Below are experts of layer 4 (counted from 0) of a mixture-of-experts language model. Rows are named gate (a neuron's input weights, with its number), up (a neuron's input weights, with its number) and show model dimensions 160-319. Each number is 500 + 40 x the weight over its row's rms, rounded and kept within 0 to 999. Numbers have three digits each.
Before each expert's rows: "mostly gets" lists some tokens that are sent to it at least half of the time; "comes after" lists some tokens at least twice as common just before its tokens as in all text. This comes from a sample of Wikipedia text that the model never trained on. Tokens count by the router's weight.

# expert 3
mostly gets: "5", "4", "3", "2", "9", "6"
comes after: ".", "–", " (", "-", "°", "/"
gate0:453448501513506513601546473617485527466488478505470490448489476547527504531512489454533487443433500505551551533486448444463507495500572512411491523505472486480474549411507504500458551517508518552483514498590522570499417528462463518496524445516502536524449517482534540458476436530493455497490486522485480493549478464467570551474486451471479556512513475507491512446492436460483490461513507529549454553450510454455557468482515431406568520508465403506428508469556527464535567545464497
up0:496509499507486507563535534538534550517450436480522523438457480473455509497479515494522503513497533578497513456500504520580539560486448433485478547510492498442477524458518531501497441511566520527485449514504493549489474585489500503503486559503513504487488577540488482571468435518559524488488568539460490474460434496501530564493457522523466507614435510531469480514498427463491506484518421562517519549414535498521554585591533573441474543541466472490527510511546516547516496508475511
gate1:547477456571526548522577513544440520516409468505490508533462547502491499498490556501503527513461449494404473519518486531497449445412487490463563486414528568506476522468551550418480506549445510512554499478546459578503523511498496478533514524520527539479513449534502532483487509602497544447428455484523494539451416518484449496524470461461456522510484494510552449451510541504493444493511476530464521544516507480450478465573539472468505514479460509502440524572502486455520473460525488
up1:560535521522486502512477589530610568538505460574535473535544492584512544506494534471473520583535485516493506525521502503529459504521491451513483475500441540503497555599512513384488479428427502533515431456504537551429438453525476414505529433575511474417498526455511494355520485459503441446477484517520574480510495563489425524451434480497479497483528453513497472468449515576562493522443545534478527488477498535590502501552471514517477389503451474514548492525531512463544499457532508

# expert 57
mostly gets: " Coordinates", " Born", "Scientific", " Phylum", " classification", " Died"
comes after: "-", ":", " (", " /", " •", "Personal"
gate0:497499415452476463585491512524536524486529469453534484470453548583523477510552504443461542558444420521426468450523404488492507501500417544512530434516462537494548513465552495514463572515478464532585478454476506553460511515515499498493480465516550504404547507506531415493476508514529489505485479477540516515502534528498590484533494504521443497543488404567482522446496459458499445507490549504486532526516469523553436471451514445557483568427515548553527445502434473467487564545521449
up0:474479460562566516439517541542511503427499567540536430516492475479546469587468497501458464421495448504472608510420475494541487460447478507513517459493502510422508499538430462525407474503527512464508459500516511505528474578448474487520524542544492457497529477502459539446502506488557494502523500502503552492551566507448512459525533512506397535473453521497546494458492562515567509484469474537516483513542459535473513417472574449538501516470497586455504539521399533570464539462502485
gate1:478433472428475516540455498427506498556431513503484545432440566466495474579565450468493519513601474507420462460492487462587487584551498546481498505484539475521529522488501498522499570466479520491510453534542552500458503501438507522482511493500498537607508532439456527503484501552526457576537482536520490537494545512488524505515550451477478509492547457566519532437518510564389464481520571435398463487527485455514524518437464486524561458542554464469555500606518522470502493495575531
up1:466531535494558449552426450516545521546527541536556473552412479485488504568570436463507511481527547505496446454580506522550579546513474556507426500531462470518586523477526547520512489464467539505504467539507444496544514527411474501475548541475433497529457536477478551476527498547503506484552487494481493527569494507511509548492489604478584429509419482525508556580505430486540472487474429537484484546500514498483503483541470461512562461485476465511458505542485423467506463449540504

# expert 37
mostly gets: "C", "F", "W", " F", "H", " Ch"
comes after: "-", ".", " (", " \"", ":", "°"
gate0:489481545491495519444455566488558515535487500511506458365490508452520525496501447450511553604508540546467486518496464487513528497441537472496512472482504554476447442487496413448446519493466514571503441485522464494501521426515521510464496443518420511487411471544459427490492529535470490548542628513397524470546485492465464429460489467477485474476520537502496468522534494479560578551507467555475496495531494533543483547484466534612521460476481486474427488523499501496430513476444503
up0:533481387544546526515564496457512461489485611469464521500523475438538488509484495487502520516476572481403577471514461518548527489409471545463498554425553499476496560529507575497470432470504445511530496512502524452513534563524399439478535493472515540517480516472503538507509526504477453533503450468423509369511429566491456472552512508519514580516484500504482467517502477393481496495554451510527469474512419495513470420506519510507509499477454507555492434513406483612443507485566491
gate1:523514590491540438490539519514449519494455517521531501499442519498521510496448467517551508490490442518506514480574460495462383405477462601467486560486522460453443409477514476506499509548492514544518523499553496429520535536465456556458520477447496463484500502551496499550512512553480501580468450624525455513474518560513553586458496465546497474498511511474499547474538464446547460559542431577456483518607496536502503463474455467542573438469497488506463449494549510542491496557536466
up1:518500501616475487493528501506492505560558536491568514467488505488441442577475459533596481496541541482564561525485485538512497533501524456539578542472535478512462441530495531479464494545478485512467485461428507548550496533545473456520465535472521488509463487574492517563466587538520500512510511471553506488521500486522500475483470476515485547424470468536517545524521487488525553536532541499487560544590431559487511422433532430415542448515532418505503486530462484499503455566478524

# expert 15
mostly gets: " List", " League", " Championship", " Summer", " Candidate", " Title"
comes after: " |", "|", "-", "==", " a", "'s"
gate0:509525462470419479474495551530514520464503470543481489472501494522575500467472506489488489544599475476491582442488489477461483490474454496523530495531536506483475432501498491426503586594432541462545431549545519455520524472548462506523491413517513485511496585516495458488488444542485565484525543431527495512569484486480523496497506519533529499498529501419464522473528547479523524525543495529388505565479581518459511573545449516535513511587435508458443472450598497480546452504549492
up0:475460447537561545402535462501561497466540522512483474455529492470526519537495454580475495428510515493498520535552511530502534520576575490460543466524500556369533548509503506532506375479582469458468442528431429469512454450494551503500503529456537451497459502513570479448464479514469511463562540502454423518449489465494515487510517531504521484431479468546511460519467534478532483558490495468457509469541483558525496510477552548488430518448490498512496598532421515530517520534465518
gate1:498481472455575477504497509513498589451436465410503446481511510519483532581466492511546503563524549583481548477466559514540527486425473481512463514528474473464419578450450421487501462573525453487530617526501566476525539486435482503449506522445531475482534520510521448419473495606527471493565585515544522490441493513501480517453438566518561447527479546503483482528569520503431464520495521501534500535514467435486535516500466525494499542437537567543447481496485485514469467501516500
up1:432470496558542548506485491450522554584584514551476470531537444507503429512470456484574491497490532410531524454449489496506545512459415484502510505442472486453490478454510480474505470476533481458479515540489600541559509449484492494468426535573447501542534457466503448460508514465492472473540459528495512577526502492425470573503469456570505489554497538476539457506498492464456529504545524441491503529508488604476589475414606463486474432523485525517426519469524515472594509549564515

# expert 23
mostly gets: " =", " any", " first", " each", " new", " similar"
comes after: " of", " in", " the", " is", " was", " and"
gate0:572557564502560404465497501482550490556510510470425434568442474456499496497550509455472501478493492416465550476477430482413499531514513483506478564458466555471500525553534463426514479524548520541477552495476543516482536475404507514520475501512494517490411532477476552535421534466512486436472522492596474438491447510519441493494506534455470452571549564482525550521452514523534505546486514581473480472567466501495451479481523515532557513516431515492439475503451518468496506498435544
up0:464566509513474481546494576553539533503443517519453461520499514485473464503495490536551545490551488601508486519517458495440575495552556525539548645451465568544479577531523475521522498523486474476494497441535476460496483490484563544514481505464518566458463448411476508466518521488468436446446466488528427459515538584557532383519461442494465505422458455462447500473503499475473524509487464491534572527486524516441529460556611509542454471498496494437505523504447473498529580533478496
gate1:550480528429471433488488429488415448480453517514436547491547471527532492527471549460452465537548500559564463471460474473520416505465462504461531459453460482528531499468506464479467523542524483459483453517480515471589484450452485471538512380528475433398533520449517520543490483532493598538534453491496520508475474533517504427503531513410471465530536491476536530507446509504469502462515528515517545469504528529515470539493516435459577521553476570510516518491469517506473469543473560
up1:462515554464527482494499445501459596459487525494485461582539549528531458500495480543520601480526522462520511504507515505456563564494485500557479526415546486522523495523456477487501403481551517496453478488488464446443481548495482536481565538545546496465542472534356476532420495504509609420501548500484458518456515568459509391513473494480499474492431478548485537485489524482457517582451556565496526527554520485524475430479521505482486480500468515499548542492513549480425439502524555

# expert 36
mostly gets: " |", "|", "=", " —;", " born", " Genus"
comes after: "\n", " ", ")", " 0", "%", " 1"
gate0:535456553537446454496436524520509507517528515497530440574498429498494535460471433562491504533541559557548573534475479539515526521551510429552522515483489458526477517527427465540472473511518493560521560498497501475518548550463502472517512519464490544464444483560469529493511470452547460513551488491518499453465475539478495527512474489564589518571470480406523546500488535483481472491457486478559531514406512496499488489472501486464518517504429544604476502487569539518500463525520627
up0:538512452501448488551446456586497565537490474449495572460470513479526526440483519497520489442491576531516516505485463496533476546531494463465480438593532511427534554546501403520502556517458460529477514499476481507466476560443491487448435500496487543515484486455385523489489570530467491586570532531559455536534553484480462499522500513546515528522442432488444520467478513462471414503469505571459546420496496472440548566554505466490458444544491500526453504432571497502568483499539479
gate1:472438516590454472480478470547477501509590475468597506559521519497547613502529518544452487508432520535466493507508496475447529523517444516546482456469474448453525449548434534420506475494539573508479483581496580484518423449521582569497465555509483493551443505477489508454477549493518498479529496564485502501474493498514501512523491477420552534522472556477524497540510547521474446508540458471594465476491550526488474523430602519492477448499519511495472576515455507527434603534522525
up1:516470542447500478452463548505478462543491421480536555459531517460520557535495491493490483484445514521508528513543487552499539450450478586515462456477441458432527481457606518489452548479551479521578474445503514521499487562506498423459541524479452508514556458525419488485491465447500460483509509548586446500533530473426567536503526570550480471424450489496465539486510492531487542515454555477459505460553505522460546454404497463497488485487475480478484466623488496470481525499467498

# expert 52
mostly gets: " 3", " 0", " 1", " 5", " 2", " 6"
comes after: " |", "|", ";", ",", " (", " in"
gate0:496459487431508475505569514490517501584463478455477501475483494493518415525514563451581569499524505529406471499484493524443401496478437443543563543503545516489466541490524448520500516524514526475521470485468509493525506421565517510503472465535561497530495484564485536514473530496522540523525574486453525491510508430444473485493544534496526430485482483434433484456496509451573471479468502490522570491495524509503512427474392545489478437510383507524489505474570533481413474518511423
up0:538489610508543498514504496549475507463575562467543502510459522571489504495509441504506489491499463469454531495468492508387523522480404450464545505493572434495488501489458467534524545435511494569503580496486497531504439473430471553492418506579531404461522517445524517538570492540537487496568472465536503439439487504573495564395499560472497525491480540501490495488495502473464523496500518453475516533478559505470496514452523467517493526448509496492468470551535458509524502565450522
gate1:484505592491539531486532460446484489518515463565399502499497517510451440510498463448511519475491474561560473483502457384565513505479459454519539564500457545479510551496506490473497518540520586588473500504495454595452504436508495460490478513546578563543464443527480579502467466468512548545524512505451497506458507475504476455505543464452449498512548538485527571485538524480436480470522496482481499433525504521461609517507519533494478537513545493511499502495583556442483506468480513
up1:535529455418455525550439438500514531472526516522476518488476538473448405552561497466452425537484497479483439487477440473486503507526421425431507528553473502444522491486524472467499491498485454486521550529512529560535497462525488449451586462488549492534513448426455533474446506504430505484575544484448438475459489420613484492557486480509502541457560507568453514498476481436514537446575474492498505444471449501515493451501495481500474523569533527582457531633474499500462549495534489

# expert 6
mostly gets: " University", " American", " States", " County", " John", " York"
comes after: " the", " of", " United", " New", " in", ":"
gate0:476495507502505522477507548547501537541442547458433477472522491436460485498527532501500460509532532508479501536493588435496449512501471514466489526478521516534496480488486456508491600544474528548523520511537442490499511473480428456489498507596450575506562552499468442524537506541507512543441456454526483548521520414508399438494466465501508479525533500463530510522524570487594470514505582474550459504557511549504542466480469533512518510527514496445535392515570459511475504506535492
up0:526476547498484501496422522524504475507575487514520500539472471510566500458447428537509496459504533506533458486499589486490570504561514499483478510522457504566473478501551426438513509506491427525482503468424479523510516536545537479539552505444532496505467536475454512529506489466527512473603497497466495526503457486512452534512497483504504508499488484553474594485468470465492571537579494461446530496466476520514455579551485477427510508513569484423458526592473559446558448483558594
gate1:504510511478563483506552497577500480406530479541453507493576503530422449512531556488515585538538421566500447480490426537551494538401470492511524544527483489521546464530512434511496490429579553447479595459480580483429500484508493456498559536498524560442506565484482461455459539508550477496508476504507447511465524523480529591504538465526522493457510512482532533545548449601474483478500510515487511559476547534449492552507487490517505567445548461466534565455550500454526473496481428
up1:514494456490475492436466547433489557544495507454543488542519577510495598483583466502487535533481534526537493511482480462519464496482647436506498506450477501481510489609505510408478568493504400503537517546475492482497435481521493470466485480457533467573519532525503487450475532499510504566460483510444572555528456475486499563484465484513418535535580507458509495489500502566479485502485471502538492478406516443591506507502566470504480498560491504438532464473467646527532578546451455

# expert 5
mostly gets: " a", " the", "'s", " The", " an", " A"
comes after: " of", " in", ".", " for", " to", " with"
gate0:508535521561504502493520521466522481475512502518549484500469514479515535560486560425513506526448514474494455384444498501504499511497511526462440524508577508494538469526510461505447513481386537531444489434487554453558495562534575512560516419509578516476512527529455487527458484467527469498481556456480493502477525460540499531480554474469511457471488613484492465499554442524416511503484541492575494469471554438517561553489475498489540534552505487484483524520545507527467356502482540
up0:480449486398539534546496473485508469438513487577477523495595554539552422496441481527526540471538491536560477554525463462492451505507588506496509446486494478509473526533510559579522456556537523499541496496552450506465524403476443448451498595507488463481555416477506418482467549460528520506500494518506498477471483491499491474510521487514451473472526511505559526472518549504498499512526441450514520415515445457518420419526563460506509467524507517526583456528453437372502499499526496
gate1:552516570491486480500427450450431499548367520500550507540461522461438443443533521469506532510432520437471511452510486497454491480433477480518440492480556460461509524525468461531478501493474545545431487482493440488494529546497524454499521465469498437497463479426437531610561427532451477535477517450447504505496475546525549476564507463537488524516456483439541554477469472537519471444507518521474539483516432459503526431465544582533509534539452488486465475462528481483457432406529482
up1:507537494505484566464568587513530507470473475485482441465551487535419543481514550489512538464545552603552529455496455515492559517560467514530533477516417477487478523541501502509483452531522484496449598495559463521509473510498552520468503519506499560515478506493522522508514577491528544571573506542493446474451635563496498479524492475504494570475512490500484462414484499507522509481442429555609514517418562484523476534521454415559470553500500543475540465465502498513549468516427503

# expert 29
mostly gets: " that", " P", "/", " U", " I", " St"
comes after: " |", "|", ";", " United", " \"", "N"
gate0:504452514461459486444491500453446483518567466436513514512498488499546464476520499464426460500480508478363520444453435495548485544471560443531481527510469462475426485518528505480544490560436508446542433549497463490532541512465478439484450532574458427543496489546511489481514545470539587541522497491506499524532462572449403415540536472463551514431538449434490476543552543522505491539512514473473494589478518523493471516455485528488530472548542575545549454526638517530486490538526497
up0:465550492494469547481518523489513480462464419490481557485493501500543503496437545457526417560509512552502503523572544535511579514438475482560428503440538545548443467550480497497512539425445462523530482488449498468475501543462453488519411550529576507385475512518473555494475473504515475494486441473443467489475503423502477547525518497476513524527483518513572462549547549498502464540512551523508446497517500504540499492517475547448542466549515513509454540480530479515452493522578471
gate1:534517472517419411470496455493530477501491489526588512544495526554511395546506498483512528466457411517513507472502478489434447445545591530523476523456497471518532443479519519446446452526525458585538478531529544528592507458588524503465454506527466433532495493472502450522474483470459441524458546486492473523451477544384438504487475544478478480475510543444564458538504453486443460493511521467530457557511529536588483479466474500484510485487405552484485483519554466514431497570559491
up1:512494500584467521427509538571486476546477548455472560498592502513579490496461486547519517469406557508481434489443494522452501535544443472527523447527534587519478469515495489496508481477479537528494467558475474567463512539513539561469490524501495570536506446537462511510556465485379532519509475432496450530478519516451472516487516620556522550506497471525468489464526498539488501517493490493481402498516503550446518609462594574554438568452539493507466535468471577466495546461507491

# expert 7
mostly gets: "-", "–", "/", "|", " up", " -"
comes after: "\n", " non", " co", " 978", "\n ", " al"
gate0:514525519534539551504421408511491518508476480497566569516528508462483495498487572480454501389518522499479495434500392469539612545534503493532553448471523484489475537488458461527495571522589527458559458538501501474626482516490523480513522486448487528551400549516517459487442537536500499525497520465507511510437502446525541453401445459443486520441497522597527500479552461463503490392510467510519541527575523477484496491516478501474461473477520443505449545496490462508447563526499498
up0:477495522525505443496436523534482518549448489513471430478512487493513492550516495521568501505546492508455500564546572478442450490533489418528507423482473547504486503506526528487501495574498495560542546444501510517532519544482487393488511462548553569490531508550497443560562482475504466493582456436486518500559503472511591431567521467500487513484462452521527500487480502519536459485470497508509524505455519484468523546552470461488492518483539462545530517507512554437538543529518580
gate1:501510438579495451523497485467494532529499531499509522510523484501443547530505615560504433456508551494508488487455479494497495535488500536487466522486461538512485485509499482535440586516557534513495512547491476547522532545523531554483499507565490504521500488387509552481537436536548495553512534508474526519461468475552549510527378500544499525485460548501503519465530533490519486514460533538506500517477549536433527535559463443476444458407470508471523548495488514435526503527512585
up1:508498488506479469518477588512497472483474460518475526521515526497560488508563493481526481459436469469481495450545503397511546436463540468472464484498499427474478503531546506524492492444501497488501511387496540515466547500395571500452469517506527494460520503525532411482551384470490473531522535427482424511531445482574578505504521529513526530521465484430625432469458450546487524421535498500441507418509465431599480553574535527574552482484479433534522416498526450462517501502492500

# expert 55
mostly gets: ";", " |", "|", "\n ", ");", " —;"
comes after: " ", "\n", " 0", ")", " 1", "%"
gate0:625495473535457455451539468494485559473517492497484583531525482533478472480490520492456426502419493462491505554579537468443503553562493435477576456457544551553485483465524476432561452433494485593465542489466578536489502521518532413513491546466444420468457517517455442504512525508518555473548529588443484443470505532511497499498485503538502474477583513481521509484486495600470631557406552469539468507565544521462515480471452532525516483500502490487527486485495481516435441519418551
up0:516467481452452527506542434515512525521519477549544542452468451514467543498507468458458524450507512504632501438541459611537498457502552525517491576546509454492482581500461521540493492568513452543563533487472497545507490507526468523442521515476534528440544479443527511511528443530447469455551477470526512443461514497475552456486509448504534581497475457516408472462468416468473434555491531572487526496503531468496469498494515464530496485506552502516527514567443509431579538506476550
gate1:465436517558465466467480498525481468495527516503540561501453465458506509485470497545491472449449525450531510510482437504477541536606482446508510540444484470458498553532497522603524494495488519540438458486496478489508482549519476486560496527489467491520385539484394489477523438518533495526508521497513562516536549520480543545511562420470547477488481501532541511514476476486547507530479588543461478533485518482550532439409430516396460518515568545449454538544505444558509536477492638
up1:453485502481490548479581488458548517490444494544509422543482505532503561468537449477440512507526552503513520490539474525479473497475514452497508501485472555481514443483446572411505521545479517462540502510466473520548422500489491595508503516549515507510562501587543470494490506535479555502613512543517604509500564482484455465482509472456534482532448509469591522435472489503418509488498519502520556468463545549503473476500496431515516567498487512466510504486515442483467584540510464

# expert 44
mostly gets: "14", "26", "09", "23", "13", "24"
comes after: "–", ".", " (", ":", "°", "′"
gate0:529485487525513537526537515582492537499469533538470504414524473461453477492500539434533538454534606487556496508491469491577513477479546459473528513462489530519526507483481505557493507496546570511517479551489424475471496486393519454489565480481488572536528472533526478453527477499479494463487491478506564458507520500514494485534571487479495581560499482529518486483483557535445459525469477478550480543525511470498475594532486478460563505419597407490492463493501503494565558454496481
up0:473497509478476538560423530505462468468466470475500538486441487443451494488544337504480497463461451531488532520555449512540523514504516483447502500531568572569492489505538539491491463429468536506499437601446501435492466511593496454438460525498476427485571469469416463521521460438573511488480525497454504520481531488491549539525506537469567454517541491487554474506494494448489390561517448460447503448490515515480524474447503498473506522464495488456484516497478463508451483473489463
gate1:601546370456570514467477488521566521486521498517441520460555518524487445497509495480475465506505515514452475525464534519468496475478419507430473546501460516449463491459452536427502538515461466485497471500541476510421557535486456494521472481508455511541518485480476467411511494474508497558522524484520411536572519471559538488494569475529503506525521560593531491528481495473498578469417399469496475419453540461440531565498584498523538482513499454527485552513565536486574504475569510
up1:596523511568523520411485470482488496491485539454546498549513588541483513474500536498512458505476486473491562426526541468514529389568556512502504468491522514472437440517425564465493504539453537455507551522493530546510550480420511491509454469448523474461481535463569496470516501475534444508528534574474462493567471483501457501560574527472507545427549585472575405524553480581469430503461559494469549575416509498558535428480520543522533493484529452535447526504504485520534522502479481

# expert 11
mostly gets: "-", ":", "):", " Mon", " +", " :"
comes after: "\n", " Born", " 3", " 2", " Genus", " Website"
gate0:538535519590583488417507496511502469526554490516476513454493485493500468473507492527582490455533521462479522533507475519587490562537518495534541509455508488466505456521405464472488504522518513482455525508530401544449452523446534505492580530515487482471493538491481472458478525483511521477577502521448487489475518540508499475521411478529593515487463445442462485482476478516482506570483495470446488513487563490448491541573467530452464527515469528612491544450496526455560524477466578
up0:490509442512477582527510492532413533543507488513559497492448395502517443516502503490478552467440549418605474469503473506526484507545505389398487511532500465581454509510441537533446479449469532513494495498516577468489448469500519501483501481493507444567450480572479489480549560532524481517543461517537447490536536518538564447475479463453553458483492498446491438524533473519434485542539489465552527482449509448479479539444490558465489445533499545565476521499566491515560464496531514
gate1:516517535636512500495577518512470503499525531497565526470482519435512473525502550556414574485521412534561503515496489569515475578489486536425504480535458551480540500515423531515499491569524537494499531520524446500554469529491440479463490484509518475449532489499455490476488496526455498505525505441481467553460519504521371492551516484429497554434444524481459487467496527474500501524551510544508456536458539547462509503523485497491482511486541433464497449484515494480471529443467541
up1:596463568570491527505562541459513553457471461512510572493487499486466393478552499572551557482439493536497492513454497600449513479510435515430497525416537622485449477476514446494461469488474420510511548486518495491502511445480501464448456487525489514509525555521566486498506498485572490452491511543566485546519504484479478547525461450467518528493375557494529521509516539523460547494550521473546521584501537539469487440569463523490481515524503573558531466538511542479506530454457505

# expert 14
mostly gets: " 3", " 1", " 2", " 4", " 7", " 9"
comes after: " |", "|", ";", " in", " on", ":"
gate0:521543419481484442632525517477521489528462487506476516446464480501445488469492525513458524492564477498532508524482478444496531518525495516510531462497489551504437460485547532498424517487476474508431517493510428536530535516443481480432421507532542560404483453486465520520456513525551544460445486490430584381455471491556592457528523478514440555441513521469450504466494507537542466525513484549491542522487546596484491481487485477561421526594517460514492554426515507522521490441536521
up0:562418549506532527562591447562531492547424454495537424453396503467557532451493453474506544517483577506583521485522529454501504467490437453500502421510494533524507501472530611503528468483462473517496505539552455517537490562483464501467497525531467518456464422486502556507468454406525520529539494514515517450505471556563507449528499473513500503490515437465505479499444496570553507548500514571533551532524610462493536469579506517507488507466540472510474483415493522498543519584502513
gate1:549496484453498535541535487492510483457484389477521521526405485560477496508451496441477478518489563488542477445524469500488464582479501525439474466502431501515563588520457481508466524494454470481473462521510519521485471464526473464522570488559399523619484566566545463544469530534479448537474464496501508511462522508477573502458543482537524537499487501472474525485445443499472462455491484509481532506429544479519423579528489501482475489494515439451549489477454495536474473533389519
up1:552441442482509487397463488512506418485484512526483456438618535485553501451510524490515504519488444451437487460444504448531455518481514463529499430489551513456541475548534517527502526526548525541529574477522451447450554481486485510469496556486448507452543527505483521520561531469489580492462505496471440570463484507512428492527461506485422466427467490556580480528537537502570510532526511487486535486469489549508538494550461508564467497484456517514471463514577469471531528579556447